From a checkpoint of a small mixture-of-experts model trained on Wikipedia.
Size: 20 layers, width 256, 29.3M parameters.
Experts: 64 experts in each of 20 layers, 8 picks a token, a sigmoid router, a shared expert of 64 neurons.
Training: a variant of Adam for the experts, 275M tokens, 8384 steps.
Below are experts of layer 5 (counted from 0) of a mixture-of-experts language model. Rows are named router (the router's row for the expert) and show model dimensions 0-255. Each number is 50 + 10 x the weight over its row's rms, rounded and kept within 0 to 99.
After each expert's rows: "gets" lists some tokens that make up at least twice as much of what it gets as of all text. This comes from a sample of Wikipedia text that the model never trained on. Tokens count by the router's weight.

# expert 26
router:49 43 47 52 36 63 61 47 45 32 36 55 51 53 36 41 54 55 54 46 58 57 60 58 48 47 53 40 24 45 49 43 27 54 44 53 61 49 52 57 45 29 55 46 46 47 55 20 59 68 59 59 50 49 77 45 48 57 60 62 38 49 48 56 49 43 58 71 47 47 34 57 60 58 50 44 59 36 44 65 48 35 59 50 47 50 50 49 35 62 60 38 48 58 70 53 46 58 41 46 45 52 59 54 49 60 61 58 49 34 34 46 54 41 62 58 48 63 49 53 41 32 53 41 44 58 57 54 53 60 62 39 40 36 38 64 49 65 46 44 46 50 45 60 30 46 54 48 52 43 43 50 55 38 50 52 57 64 48 46 62 49 39 56 51 51 51 74 64 51 49 38 52 60 45 34 27 52 45 55 46 39 50 55 51 45 44 48 35 45 49 76 52 52 57 21 40 61 60 54 51 45 65 67 46 58 49 67 76 45 51 54 51 64 37 70 41 36 47 40 35 51 47 66 60 41 52 37 48 52 49 42 35 66 50 37 52 45 54 38 75 47 50 39 34 61 53 44 39 45 56 69 63 55 45 55
gets: " ", "ed", "y", "s", " 0", "'s"

# expert 50
router:50 48 47 46 55 68 53 37 49 52 42 47 65 58 52 55 47 42 56 44 36 58 57 46 33 50 53 50 45 47 49 47 36 63 42 44 58 58 54 57 73 45 57 58 42 51 32 51 60 67 48 41 70 44 72 36 40 64 58 59 35 38 59 40 57 34 60 49 51 36 38 51 50 64 41 49 55 39 38 53 32 50 46 45 52 35 47 60 65 63 51 35 43 49 39 60 53 54 44 52 39 38 43 52 58 43 37 55 38 38 18 61 54 38 56 62 51 30 54 42 56 60 34 27 63 55 59 41 43 47 56 22 53 35 65 50 60 58 30 39 53 36 54 38 37 48 41 58 57 54 49 51 47 56 53 41 55 43 39 57 54 44 35 52 58 32 50 51 71 41 34 57 47 50 34 58 43 51 58 49 39 40 15 41 45 45 48 66 46 65 32 46 72 40 73 42 43 35 61 53 44 49 60 54 35 61 61 58 42 65 44 54 54 39 53 48 49 42 55 47 50 50 49 56 44 50 53 56 37 46 36 32 48 33 42 45 56 42 50 51 54 56 52 56 66 53 46 51 57 53 39 44 54 37 45 55
gets: " and", "-", " S", " L", " was", " "

# expert 58
router:47 58 39 45 37 60 60 50 53 54 54 44 58 40 51 51 43 51 50 62 53 58 58 42 59 37 45 41 45 49 50 58 41 53 45 65 71 42 40 54 45 38 45 41 44 51 56 38 54 45 51 34 58 50 64 41 54 51 43 46 38 61 52 45 55 31 61 56 64 41 55 38 51 62 37 53 47 36 46 43 68 55 59 39 65 63 49 49 32 74 68 64 36 46 33 45 45 45 53 42 34 54 45 51 50 44 44 58 55 29 26 64 37 59 64 64 66 64 50 44 44 51 43 57 62 57 44 49 49 47 37 30 65 40 74 52 40 77 45 53 54 49 50 50 36 53 45 74 71 45 51 50 53 36 49 44 31 51 50 56 57 39 38 57 44 53 45 48 42 50 37 51 51 62 42 44 54 49 61 51 58 48 36 36 57 56 37 54 42 61 45 57 54 55 70 37 41 56 40 59 48 55 57 65 53 60 61 62 58 43 47 66 48 43 44 67 27 46 52 45 40 43 36 61 60 66 63 39 50 44 30 42 34 46 80 55 47 50 35 43 31 56 48 50 34 59 61 44 48 43 36 56 57 48 56 49
gets: " a", " s", " her", "-", "'s", " p"

# expert 18
router:51 59 38 53 40 65 35 53 55 56 51 52 50 40 47 32 54 55 46 59 51 54 63 39 30 49 69 52 31 41 39 58 31 53 37 45 53 41 54 41 45 36 52 48 55 45 51 32 50 57 49 53 53 63 71 49 53 42 55 45 56 64 53 60 56 54 44 43 34 55 43 50 44 59 59 52 47 35 46 35 62 45 51 49 57 32 44 35 36 73 55 30 44 39 47 37 58 61 54 56 46 36 47 41 47 50 50 53 40 40 26 37 51 42 57 58 65 51 54 45 63 43 32 56 64 52 49 44 37 36 52 26 49 51 46 47 53 75 50 54 65 58 52 46 26 45 35 59 52 53 52 77 65 48 59 53 52 48 52 57 58 50 42 65 63 32 37 56 52 39 55 53 48 60 41 47 41 47 45 41 62 37 43 51 28 46 41 54 39 61 23 40 47 47 58 67 39 51 45 48 41 39 73 65 45 69 50 52 66 54 38 58 58 47 45 80 45 47 38 61 51 47 57 59 50 54 48 50 57 56 58 56 44 55 64 61 36 55 49 63 49 38 60 46 49 71 62 40 43 45 48 38 57 39 62 50
gets: " was", ")", " is", "\"", "5", "C"

# expert 44
router:41 31 44 62 47 69 53 51 47 41 53 53 51 50 62 45 33 55 42 61 59 69 54 51 46 43 39 56 41 40 34 42 34 50 54 52 54 55 59 53 46 64 59 59 46 49 50 46 54 55 50 50 52 49 70 47 64 53 43 53 62 55 61 41 44 41 50 51 52 52 55 53 49 58 30 59 59 41 63 57 34 41 69 41 52 48 52 48 35 67 52 28 46 47 53 46 43 56 36 59 43 24 53 47 58 46 55 62 42 32 30 62 43 67 64 50 49 42 34 49 46 59 42 54 46 65 59 42 59 51 57 20 40 47 59 48 53 66 47 41 54 64 51 64 38 56 40 54 33 61 55 68 41 63 55 54 50 43 75 50 56 40 36 64 49 47 52 55 54 58 56 55 49 55 51 44 22 25 46 64 54 34 34 55 53 45 50 54 41 48 44 58 69 55 67 52 36 51 52 48 54 50 68 49 52 63 54 60 43 69 44 62 44 62 59 85 32 40 42 50 40 61 44 48 63 42 64 58 49 64 35 50 49 53 48 48 40 42 53 40 61 44 55 30 44 58 49 45 54 56 44 47 54 58 34 34
gets: " in", " 0", "s", "o", "es", " of"

# expert 33
router:41 50 34 50 49 60 31 32 35 54 34 46 62 37 57 44 37 61 45 39 42 65 61 57 39 46 58 57 39 50 46 44 43 73 60 55 69 53 53 47 53 41 49 53 57 54 41 50 50 54 46 64 43 46 69 48 53 46 61 64 46 54 45 43 59 45 57 48 46 42 45 62 59 62 41 57 60 39 40 49 51 46 31 48 55 40 56 45 48 75 41 42 31 55 46 50 61 35 43 60 49 57 51 73 48 46 55 67 44 31 21 60 44 64 70 65 60 57 57 52 46 46 51 39 38 59 71 41 43 65 46 24 36 46 46 54 49 70 59 39 50 45 56 45 42 57 45 57 46 68 59 60 43 59 31 46 59 50 43 67 48 47 36 55 53 43 39 57 59 42 42 53 34 39 50 35 50 58 64 48 51 58 34 58 32 48 41 74 44 60 41 60 62 52 65 49 44 41 45 44 42 57 63 64 51 75 59 52 51 43 46 76 60 39 37 60 53 52 60 37 43 71 52 62 44 42 54 51 43 50 49 36 46 47 50 41 52 42 42 46 55 47 56 50 51 61 63 43 53 40 42 59 62 47 42 53
gets: " and", " M", " P", "g", "ing", " B"

# expert 41
router:60 40 38 58 36 59 43 40 51 42 47 49 54 40 61 50 47 56 38 61 55 62 62 55 36 42 56 59 33 49 51 47 34 49 45 47 72 56 54 35 47 46 52 59 42 49 23 45 54 53 64 52 39 46 55 58 55 43 65 69 48 51 49 33 54 40 57 39 43 46 30 56 57 80 51 41 65 41 55 43 46 39 47 47 79 38 55 61 53 55 52 43 33 30 54 37 54 48 46 51 53 56 49 61 58 43 53 59 53 21 48 45 42 51 62 67 56 66 52 45 42 61 33 46 44 65 72 48 66 54 54 29 42 58 54 61 53 62 52 31 59 63 47 43 41 39 57 72 60 40 52 67 37 42 60 49 50 57 59 69 48 47 36 63 48 54 54 58 56 70 47 48 57 40 44 33 25 48 64 50 37 36 42 53 47 53 54 59 49 46 45 61 60 55 63 44 42 55 56 58 63 50 72 65 38 58 40 57 50 59 47 57 51 58 43 72 38 41 43 41 53 39 61 43 45 46 65 45 47 47 39 57 38 51 63 43 49 43 54 49 48 39 41 45 57 51 46 47 47 68 30 57 46 51 52 54
gets: " the", " a", " an", " ", " 0", " t"

# expert 8
router:54 59 29 61 51 50 32 55 43 49 59 41 62 48 47 49 43 61 57 41 69 64 43 57 50 56 43 50 37 64 51 61 44 63 46 77 59 67 62 47 59 38 67 52 60 37 28 36 61 49 56 62 45 46 58 51 59 51 43 55 51 47 60 49 54 51 54 54 59 56 52 56 42 79 53 56 51 47 48 30 53 34 57 52 45 55 43 52 46 61 45 41 40 59 61 56 40 63 45 71 53 62 47 34 46 45 49 64 56 41 22 52 44 44 60 53 45 52 55 49 51 56 28 63 57 59 50 44 59 65 56 09 44 46 53 59 71 74 46 38 47 62 64 44 33 42 53 54 39 48 51 57 54 48 34 55 48 41 65 58 60 51 51 72 44 33 44 58 57 41 60 58 37 64 48 52 48 55 47 57 46 47 18 61 47 45 40 48 46 61 45 52 56 58 64 45 56 47 57 44 54 41 71 41 41 61 45 47 58 63 54 63 58 57 53 66 41 45 59 48 64 46 47 57 48 44 64 54 48 39 66 45 60 56 66 60 47 40 55 35 52 49 51 54 39 63 45 53 38 59 56 48 62 56 55 51
gets: ")", " |", ",", "\n", "a", "at"

# expert 51
router:63 50 49 38 26 56 60 33 48 51 37 40 56 47 50 63 56 50 62 48 64 64 62 58 53 53 60 46 30 52 42 62 46 50 48 54 58 41 31 48 58 27 40 41 43 58 52 48 67 70 43 35 55 71 56 39 44 59 68 56 43 48 45 55 52 48 45 37 48 49 50 53 52 65 56 51 28 51 42 55 34 55 43 60 50 34 46 58 40 62 45 45 41 50 25 50 44 68 43 61 51 43 32 60 63 56 45 48 40 41 37 45 45 34 58 55 75 60 41 57 41 53 36 47 67 53 46 50 40 46 23 24 60 52 56 44 62 61 51 39 44 54 52 54 19 61 60 45 49 51 50 66 43 63 44 43 48 39 48 66 69 43 34 68 47 41 45 44 53 56 50 53 61 55 51 43 43 50 60 60 46 36 30 50 34 44 37 66 53 54 38 53 56 57 58 45 34 46 54 61 44 49 73 48 48 67 58 50 51 42 60 49 38 54 43 44 27 48 49 48 51 47 39 55 39 47 57 41 59 56 49 41 65 44 59 50 35 70 59 51 51 41 60 46 46 45 58 50 51 56 37 58 54 45 35 56
gets: ".", "5", "4", " 30", "and", "6"

# expert 32
router:40 48 59 59 47 48 68 35 42 48 12 65 75 42 60 53 24 55 46 40 60 70 57 68 41 38 53 42 42 39 49 48 45 55 42 63 64 45 43 50 50 39 44 54 37 51 50 22 54 61 50 38 65 41 71 55 67 52 38 50 40 41 54 50 48 51 47 39 45 52 38 35 52 82 49 55 40 42 45 60 62 44 49 35 69 48 50 45 52 53 47 41 48 42 48 42 63 54 60 57 39 50 53 47 55 61 45 51 43 33 32 51 59 33 62 50 59 45 49 53 26 45 59 51 59 44 53 65 40 45 38 38 43 40 64 42 53 59 51 44 68 54 49 40 43 41 46 62 55 58 76 59 54 58 61 39 44 49 47 55 71 50 37 56 51 41 39 59 61 68 50 44 50 53 52 35 42 47 59 58 55 39 39 33 53 45 37 64 49 55 40 50 60 49 72 50 46 42 58 57 49 48 49 45 39 55 37 56 51 52 37 47 62 45 50 64 30 54 53 40 47 38 53 55 54 63 54 41 53 49 45 37 37 49 41 53 30 51 49 42 44 53 49 56 58 62 49 71 41 52 42 64 64 50 50 57
gets: " a", "|", "an", " an", " D", " N"

# expert 56
router:45 38 50 46 28 66 49 46 28 44 40 46 62 47 58 59 41 58 69 50 40 46 58 53 50 41 52 43 32 43 44 69 38 63 47 49 65 50 50 54 62 52 51 44 41 67 48 32 41 68 61 48 64 48 62 51 51 52 45 53 51 58 44 25 51 31 67 50 58 55 40 40 49 76 33 45 59 62 36 53 50 47 43 50 63 64 69 54 35 58 63 35 38 55 59 47 61 50 51 58 46 34 57 59 54 43 54 64 45 52 28 53 42 45 75 48 60 46 54 55 57 48 38 39 43 58 47 52 59 54 41 27 39 39 59 44 57 69 43 56 42 48 51 46 30 41 41 51 63 58 50 44 50 45 51 54 55 53 47 45 57 59 39 53 27 57 38 45 56 44 38 56 61 40 44 31 28 65 64 39 43 37 36 54 56 42 48 61 50 41 40 55 50 45 73 40 43 58 69 63 60 40 48 61 38 70 40 49 54 43 56 48 57 42 39 58 42 51 41 38 46 56 50 33 54 38 48 56 41 54 46 38 44 49 56 53 44 45 54 48 38 49 41 50 53 53 73 48 59 41 30 64 63 47 43 45
gets: " a", " P", " C", " F", " N", " B"

# expert 22
router:38 30 42 35 61 61 49 44 54 43 40 48 52 33 56 73 50 56 55 45 49 68 44 77 43 61 62 52 33 54 34 56 29 58 66 61 61 58 36 46 64 46 57 55 50 47 54 41 73 75 46 52 50 45 65 60 47 59 59 57 41 31 54 63 62 38 53 66 51 50 47 54 38 53 41 58 53 55 41 53 56 61 47 41 52 53 59 50 35 67 46 50 44 64 51 38 35 47 60 52 34 63 44 46 51 44 61 49 48 45 27 53 45 41 58 52 42 48 66 30 46 38 40 50 55 47 48 47 42 48 47 27 56 36 69 67 59 63 58 54 61 59 36 50 28 47 53 45 54 54 50 48 41 46 60 46 46 45 47 44 59 51 42 40 61 28 60 57 60 41 51 52 41 59 60 60 43 53 53 56 50 44 44 73 42 55 49 42 37 44 54 55 50 52 72 53 39 37 50 50 50 52 60 51 52 53 62 46 65 56 38 50 38 50 60 69 38 49 41 54 41 65 41 62 55 64 52 43 49 27 34 43 43 57 52 48 31 57 36 43 36 62 55 52 40 55 54 55 22 49 52 53 55 46 52 30
gets: " |", ".", " to", ";", "\n", " with"

# expert 49
router:50 54 37 36 51 66 48 40 54 55 44 56 61 50 49 26 45 37 46 56 32 44 52 54 39 42 53 43 30 51 38 72 43 59 55 47 39 43 47 40 51 41 42 44 50 39 47 38 54 60 58 45 65 61 79 35 43 70 43 41 32 55 52 50 60 29 55 43 44 48 43 29 44 64 32 49 40 44 53 49 54 39 47 54 48 33 47 55 48 67 51 52 44 51 52 50 37 57 59 43 45 45 56 51 48 52 32 47 54 41 34 46 37 47 63 64 46 54 39 62 58 53 38 34 53 61 55 35 40 49 35 33 47 31 51 46 58 72 33 40 62 52 36 46 34 39 52 43 51 43 61 61 54 44 48 49 43 47 56 48 56 45 40 51 58 49 41 54 52 56 51 51 54 48 36 39 33 33 68 48 46 40 24 52 61 46 37 54 43 44 41 62 47 54 90 42 58 41 63 65 46 44 39 55 55 56 56 51 50 57 48 56 65 43 36 53 34 52 52 36 41 40 44 56 48 53 61 50 53 44 21 45 45 60 51 36 38 56 48 41 39 50 49 50 46 66 37 35 35 59 48 47 65 50 61 36
gets: " a", " ", " in", " S", " In", "f"

# expert 7
router:54 55 21 42 42 43 40 47 43 49 42 54 62 53 62 52 46 56 40 55 67 50 59 51 32 47 56 55 40 39 43 49 34 67 61 70 57 68 34 52 48 48 45 46 33 47 41 37 71 56 47 45 57 49 53 40 68 58 62 61 45 52 47 56 54 34 49 47 36 54 23 43 52 66 33 61 58 58 32 54 45 47 43 57 67 51 49 65 55 64 45 43 54 44 52 54 45 51 41 59 45 42 49 51 48 73 45 53 51 30 27 51 49 42 60 51 61 61 50 48 42 60 42 50 45 73 55 60 50 38 32 25 47 54 44 56 52 73 56 45 58 68 36 41 24 44 57 46 52 48 47 45 59 47 59 55 48 42 44 54 50 54 43 49 44 58 61 37 70 53 40 65 55 57 51 39 29 48 38 51 51 60 48 39 46 32 38 65 55 33 53 54 59 57 67 45 35 51 62 58 30 31 68 46 44 60 47 41 59 56 35 50 48 40 29 58 45 41 56 49 45 54 48 66 40 49 49 41 47 57 61 59 40 49 53 65 49 34 41 43 45 39 55 59 58 52 41 60 46 61 51 55 51 36 48 52
gets: " in", " at", " 0", " on", " St", " In"

# expert 40
router:43 40 48 41 44 52 48 54 54 38 43 63 58 53 46 60 55 36 49 44 46 51 57 46 33 52 55 62 47 53 69 57 37 47 55 78 50 51 33 46 52 59 52 72 50 56 47 45 56 62 49 46 41 36 60 46 59 63 70 54 32 64 43 35 64 29 69 37 53 60 48 70 50 61 49 47 71 33 60 63 40 55 54 43 56 46 39 42 48 72 54 37 47 39 38 53 48 55 56 54 38 50 57 54 51 36 53 56 41 25 19 57 43 46 70 53 46 65 51 35 40 62 52 54 40 53 66 55 51 50 50 41 48 57 63 55 53 66 51 41 49 54 57 53 40 49 47 58 44 46 54 61 43 62 52 45 50 54 58 62 72 35 29 58 56 39 51 64 67 63 49 60 50 60 50 64 39 51 53 53 46 54 42 58 56 54 46 53 35 53 57 56 65 54 73 51 30 36 43 62 48 40 48 55 55 72 30 31 57 54 38 50 56 45 43 60 51 36 51 44 62 54 30 56 41 41 55 48 39 39 43 40 44 57 49 40 32 62 47 55 61 46 57 61 59 59 63 38 46 55 49 42 65 37 46 46
gets: ".", "s.", " on", " S", "t", "or"

# expert 35
router:52 50 37 63 50 61 43 53 59 44 52 54 52 34 54 49 46 60 46 53 58 51 53 39 43 56 71 57 29 48 39 45 47 60 52 70 45 41 36 56 63 41 39 39 54 58 45 42 61 77 45 40 43 50 50 48 69 60 41 62 40 36 47 43 56 56 48 50 57 40 44 51 51 56 42 46 42 61 57 46 59 50 46 47 51 45 56 45 35 64 37 40 50 51 49 45 52 68 43 72 56 69 48 55 44 42 45 33 56 16 26 50 37 53 58 58 53 49 37 49 50 61 17 52 59 49 51 56 54 40 36 27 68 40 56 44 48 65 50 46 40 61 48 44 27 54 52 45 55 72 57 39 52 52 52 34 49 41 57 76 59 51 38 59 54 47 41 56 60 50 57 47 28 53 64 57 39 50 55 58 52 45 28 60 52 50 33 43 51 50 46 44 44 60 66 52 47 41 40 44 44 44 75 47 48 54 43 49 46 41 63 57 44 38 50 51 38 26 47 50 60 41 52 47 44 49 67 55 37 60 52 44 43 45 58 68 31 51 58 52 58 53 62 52 48 65 53 26 33 61 55 49 60 52 47 43
gets: " |", ",", "is", "\"", "a,", "1"

# expert 30
router:41 50 39 55 42 61 39 34 41 65 43 42 58 61 48 45 46 53 43 42 51 59 60 66 61 59 70 55 35 55 59 37 50 58 47 62 51 68 36 51 34 48 49 50 58 55 42 35 72 79 37 52 44 62 56 47 66 61 61 39 55 45 69 56 57 43 38 45 45 62 54 44 52 65 54 56 39 45 39 51 50 44 66 56 49 43 45 45 40 57 63 36 39 25 51 47 37 44 39 54 57 47 57 46 51 44 53 42 54 37 39 75 43 55 60 63 46 47 39 56 27 40 57 57 41 51 39 41 55 48 46 16 49 31 55 44 59 66 61 43 42 47 58 58 25 60 51 51 46 50 52 60 65 42 50 36 51 40 51 69 59 63 40 65 51 42 43 67 55 47 46 46 57 62 46 57 34 45 54 53 60 51 34 49 41 57 43 64 41 37 57 59 60 71 63 49 43 63 51 62 42 35 54 59 47 68 46 51 53 40 42 65 47 45 44 65 32 33 47 49 63 43 48 34 57 57 65 47 63 38 51 39 54 53 50 57 45 62 52 44 61 42 52 47 35 56 62 38 48 45 51 52 45 41 49 41
gets: " of", "a", "e", "en", "ia", ")"

# expert 61
router:53 39 56 50 51 67 58 29 33 45 57 33 26 44 41 53 45 54 55 38 56 53 52 47 34 43 56 40 48 50 34 43 36 63 69 47 55 48 30 68 66 33 53 26 54 55 45 32 57 57 45 45 48 52 65 43 66 62 51 55 41 53 59 46 43 25 55 46 48 44 41 52 70 67 52 55 42 46 33 58 55 38 43 54 53 46 49 44 38 69 54 43 38 51 43 46 51 45 48 64 58 35 43 56 42 49 40 45 52 36 23 69 45 42 66 50 45 53 46 59 41 57 38 51 50 60 39 56 57 61 44 36 59 43 59 46 50 61 42 47 52 43 44 47 30 47 45 52 49 62 55 40 38 60 45 43 47 51 33 62 59 52 20 58 40 45 33 54 63 45 51 49 52 58 52 42 40 46 50 42 55 29 23 42 53 41 43 58 48 63 33 37 71 62 69 56 57 55 56 57 53 46 52 57 45 50 51 44 43 52 49 54 42 51 44 52 33 55 37 50 55 62 42 55 49 48 55 49 67 55 54 32 38 55 58 48 29 44 52 52 35 34 57 48 42 58 67 38 33 62 41 57 51 57 58 41
gets: "-", "3", "1", "5", "2", "6"

# expert 23
router:54 47 46 37 47 53 66 48 40 47 36 46 42 50 48 36 44 43 57 48 41 40 47 42 36 48 54 41 35 61 58 37 51 72 69 47 60 31 51 77 33 49 51 54 49 52 42 27 50 65 43 39 62 55 61 54 71 48 50 50 48 51 53 29 60 39 55 42 57 55 53 68 54 59 59 64 40 42 47 48 45 45 53 39 53 61 50 67 38 69 57 45 34 41 41 57 53 47 55 45 52 35 63 53 31 45 54 46 62 31 21 45 41 51 67 43 77 57 51 41 59 57 50 53 66 44 39 42 45 32 60 23 52 51 53 48 62 62 53 47 73 64 62 54 32 47 53 54 56 45 53 47 39 28 57 43 42 46 64 47 58 46 37 85 41 54 50 47 45 56 47 56 33 43 51 49 42 68 45 53 46 49 49 54 44 54 27 63 43 45 57 59 45 52 55 59 44 49 46 56 46 57 64 46 49 45 66 34 50 42 50 51 48 46 36 66 36 43 44 42 50 50 51 55 45 48 72 43 57 47 46 44 32 53 60 47 40 45 43 44 47 64 40 46 50 54 55 55 33 57 39 39 51 52 45 50
gets: " of", " in", "ed", "ing", " for", " with"

# expert 43
router:49 51 45 56 42 47 50 42 59 45 60 45 58 31 47 54 35 49 45 29 43 54 61 52 39 55 53 29 37 51 61 54 36 61 51 48 70 55 49 66 48 43 64 53 51 46 47 35 58 60 48 32 53 53 69 55 59 55 53 52 49 40 54 38 77 31 63 48 55 71 41 37 53 60 39 40 59 41 39 38 43 37 42 29 54 35 68 65 41 74 57 48 42 54 48 38 43 54 63 42 52 44 46 65 47 43 56 55 64 32 34 56 28 57 62 59 50 63 62 54 51 51 50 55 52 52 42 55 49 36 55 32 40 53 50 46 46 75 63 39 53 59 50 49 46 56 59 49 46 66 53 62 43 62 43 54 52 46 63 57 58 37 31 70 54 26 43 44 58 53 48 39 59 27 46 35 53 43 53 54 49 38 39 42 53 38 52 50 44 59 28 44 58 52 71 55 50 40 54 57 55 51 52 63 38 60 55 62 46 52 32 43 48 39 47 50 51 50 43 45 60 67 58 68 44 53 68 71 54 40 43 42 41 61 60 43 46 49 61 50 50 53 68 63 71 57 63 47 51 47 46 54 55 50 61 38
gets: " and", " to", "y", "or", "ic", " P"

# expert 6
router:45 35 47 35 51 61 44 38 57 42 19 50 60 39 58 37 48 48 43 51 58 40 56 40 35 43 54 50 51 55 61 59 30 52 46 60 61 42 48 50 41 52 31 57 52 53 43 33 48 67 52 49 69 40 55 53 52 56 53 42 59 56 63 41 49 47 52 50 53 40 41 39 49 66 38 54 62 48 40 57 52 39 51 37 68 60 56 40 42 53 33 39 33 40 49 57 49 45 49 47 43 45 49 57 37 37 54 62 34 27 22 62 45 50 77 57 57 44 51 62 44 54 46 33 42 46 57 55 58 48 55 34 45 39 67 36 66 63 60 50 65 52 61 37 36 53 53 50 69 56 69 59 52 55 33 46 63 49 43 52 62 40 34 63 43 51 47 56 63 63 64 50 55 47 34 39 40 47 59 48 59 33 27 57 35 59 50 60 35 59 35 62 50 41 60 39 40 34 41 54 57 52 58 55 61 54 42 61 50 62 36 51 50 53 39 68 35 38 47 32 51 38 45 55 55 50 54 61 50 48 47 46 43 43 56 57 37 52 53 34 46 55 33 53 49 69 49 47 66 47 46 64 61 38 36 42
gets: "\n", "|", " had", " W", " has", " G"

# expert 11
router:48 46 54 28 34 61 69 40 38 40 43 34 45 56 45 51 43 59 69 35 40 52 52 48 51 42 55 36 41 77 51 47 41 57 63 57 45 53 42 67 46 45 46 55 36 50 53 30 51 67 43 59 49 43 68 59 66 61 67 60 44 48 70 58 57 49 62 55 42 44 41 49 45 60 51 49 51 36 37 32 52 32 51 53 51 61 56 67 21 73 41 51 38 49 49 38 56 56 55 50 50 60 53 70 46 53 61 55 50 41 32 67 33 50 69 45 56 53 47 41 54 62 56 57 48 55 50 58 66 54 43 33 43 38 39 56 48 78 52 43 61 48 47 55 38 45 58 42 43 64 40 45 50 54 58 31 42 47 50 65 40 46 38 60 54 50 50 59 63 40 54 51 59 57 44 49 25 51 48 40 51 49 55 44 53 50 51 66 47 43 25 71 61 53 68 41 43 57 65 55 40 45 51 36 58 63 44 60 53 45 40 49 45 50 48 69 41 37 44 43 29 58 49 58 65 47 48 24 48 48 43 38 42 52 47 43 41 40 54 49 61 62 52 51 44 50 56 55 53 50 40 53 49 35 44 52
gets: " in", ",", " as", " by", "s,", "ist"

# expert 59
router:45 52 46 31 38 56 46 50 42 43 45 50 52 53 38 49 65 65 53 44 44 68 49 35 44 51 41 52 48 52 56 40 54 57 57 55 58 52 37 54 42 53 54 68 51 33 45 23 70 48 44 31 51 68 48 53 48 50 60 39 47 52 59 51 52 50 46 53 46 41 43 49 42 64 55 69 48 66 49 40 44 41 64 50 58 37 49 67 50 72 48 43 45 51 53 48 39 52 52 42 40 40 50 67 65 50 58 52 58 43 32 58 51 31 55 50 47 53 52 27 59 62 37 57 48 54 58 46 36 43 38 19 43 50 53 63 52 73 60 48 59 51 67 63 35 58 52 51 44 62 44 55 43 52 61 51 55 47 48 57 55 31 46 57 63 58 47 46 55 49 51 39 44 53 51 30 47 46 46 59 63 47 37 49 57 51 51 58 33 57 37 57 67 52 83 48 30 43 46 47 39 49 59 44 42 62 37 51 49 58 53 61 52 48 38 72 46 37 51 59 35 67 52 48 46 39 67 40 45 45 41 54 32 59 60 51 39 56 47 47 36 49 52 54 61 52 49 50 49 37 20 68 61 43 57 18
gets: ".", "al", "as", "us", "ol", "el"

# expert 4
router:40 52 46 45 54 49 43 39 32 46 53 59 70 44 42 59 46 69 41 35 34 50 53 69 42 45 51 67 48 55 57 59 45 72 59 55 61 53 53 62 64 41 42 58 54 48 59 39 41 66 47 32 61 39 74 41 55 45 58 58 36 49 64 56 55 50 67 54 45 43 45 47 52 71 48 46 46 47 49 53 53 52 41 39 59 47 44 43 50 75 54 38 44 49 55 55 73 50 57 64 54 57 56 35 57 29 49 57 47 35 38 53 44 51 78 60 63 53 48 53 37 39 35 36 40 69 71 51 55 45 43 35 51 28 57 53 44 62 50 45 55 61 43 48 34 43 47 53 48 51 53 60 46 52 55 44 42 51 55 60 54 42 35 67 62 42 55 68 71 56 45 62 52 50 38 53 46 52 57 36 64 40 28 62 31 50 52 58 45 68 45 44 63 36 70 45 42 56 49 67 50 59 67 57 33 60 47 39 29 60 44 65 43 52 49 65 34 49 55 52 57 46 48 65 43 43 68 62 40 52 40 39 36 41 44 42 51 38 51 46 56 55 53 54 55 49 63 44 47 49 48 57 55 53 65 53
gets: "-", "h", " M", "k", ":", " K"

# expert 28
router:48 43 52 54 60 72 57 43 69 45 49 54 51 55 47 42 54 63 30 33 50 61 57 55 44 64 55 41 23 45 54 47 32 58 51 62 45 55 55 57 75 53 40 63 62 59 56 32 57 67 42 51 63 53 70 43 63 58 42 50 30 48 43 47 45 53 46 47 43 41 37 33 38 65 48 54 49 51 64 41 54 57 53 39 60 52 61 59 47 57 41 56 78 64 61 36 44 53 51 56 37 37 44 63 32 47 50 60 42 53 31 45 34 50 72 49 44 53 54 44 46 53 40 60 68 44 46 52 47 55 42 35 41 48 69 51 42 73 57 55 51 67 52 41 17 43 48 52 46 61 48 45 48 55 51 51 58 36 48 52 56 34 41 68 69 33 46 54 34 46 43 42 35 58 51 54 39 59 53 71 66 48 45 62 55 45 47 48 34 54 42 67 43 47 61 56 46 54 47 56 43 48 53 50 54 60 53 55 53 56 51 49 46 54 48 57 38 25 34 31 53 48 41 48 46 41 40 38 64 41 47 28 51 50 45 59 43 51 48 46 44 62 54 52 45 66 48 40 49 57 56 46 61 43 46 30
gets: " |", ",", "-", "|", ";", "s,"

# expert 53
router:52 38 35 45 42 40 60 41 42 51 41 37 52 58 48 45 53 57 52 42 54 46 60 58 58 49 43 48 24 54 45 52 55 46 71 57 53 37 54 75 58 40 65 55 54 54 37 33 53 60 58 64 51 39 64 48 54 42 51 64 51 42 55 33 52 40 40 51 37 50 51 54 66 63 68 55 55 52 33 57 47 67 53 55 55 58 46 66 63 83 66 50 40 49 48 42 35 38 42 42 49 43 49 61 40 63 67 52 51 31 42 45 54 50 62 46 57 39 55 53 53 59 49 47 56 52 56 47 63 64 54 28 50 50 38 52 51 68 70 42 55 54 46 54 25 31 48 58 38 45 59 50 52 34 51 33 39 45 44 60 58 53 25 62 48 45 55 65 76 49 39 55 53 45 53 39 35 32 42 55 41 42 24 53 33 45 41 66 44 40 46 57 74 57 57 40 40 41 53 47 41 52 60 52 43 58 55 43 63 60 49 39 46 47 46 49 34 47 51 58 31 46 52 50 56 54 61 53 64 44 42 34 40 30 61 57 51 55 39 42 59 49 51 51 53 46 49 52 61 53 52 74 48 44 46 59
gets: " in", " to", " of", " and", "y", " for"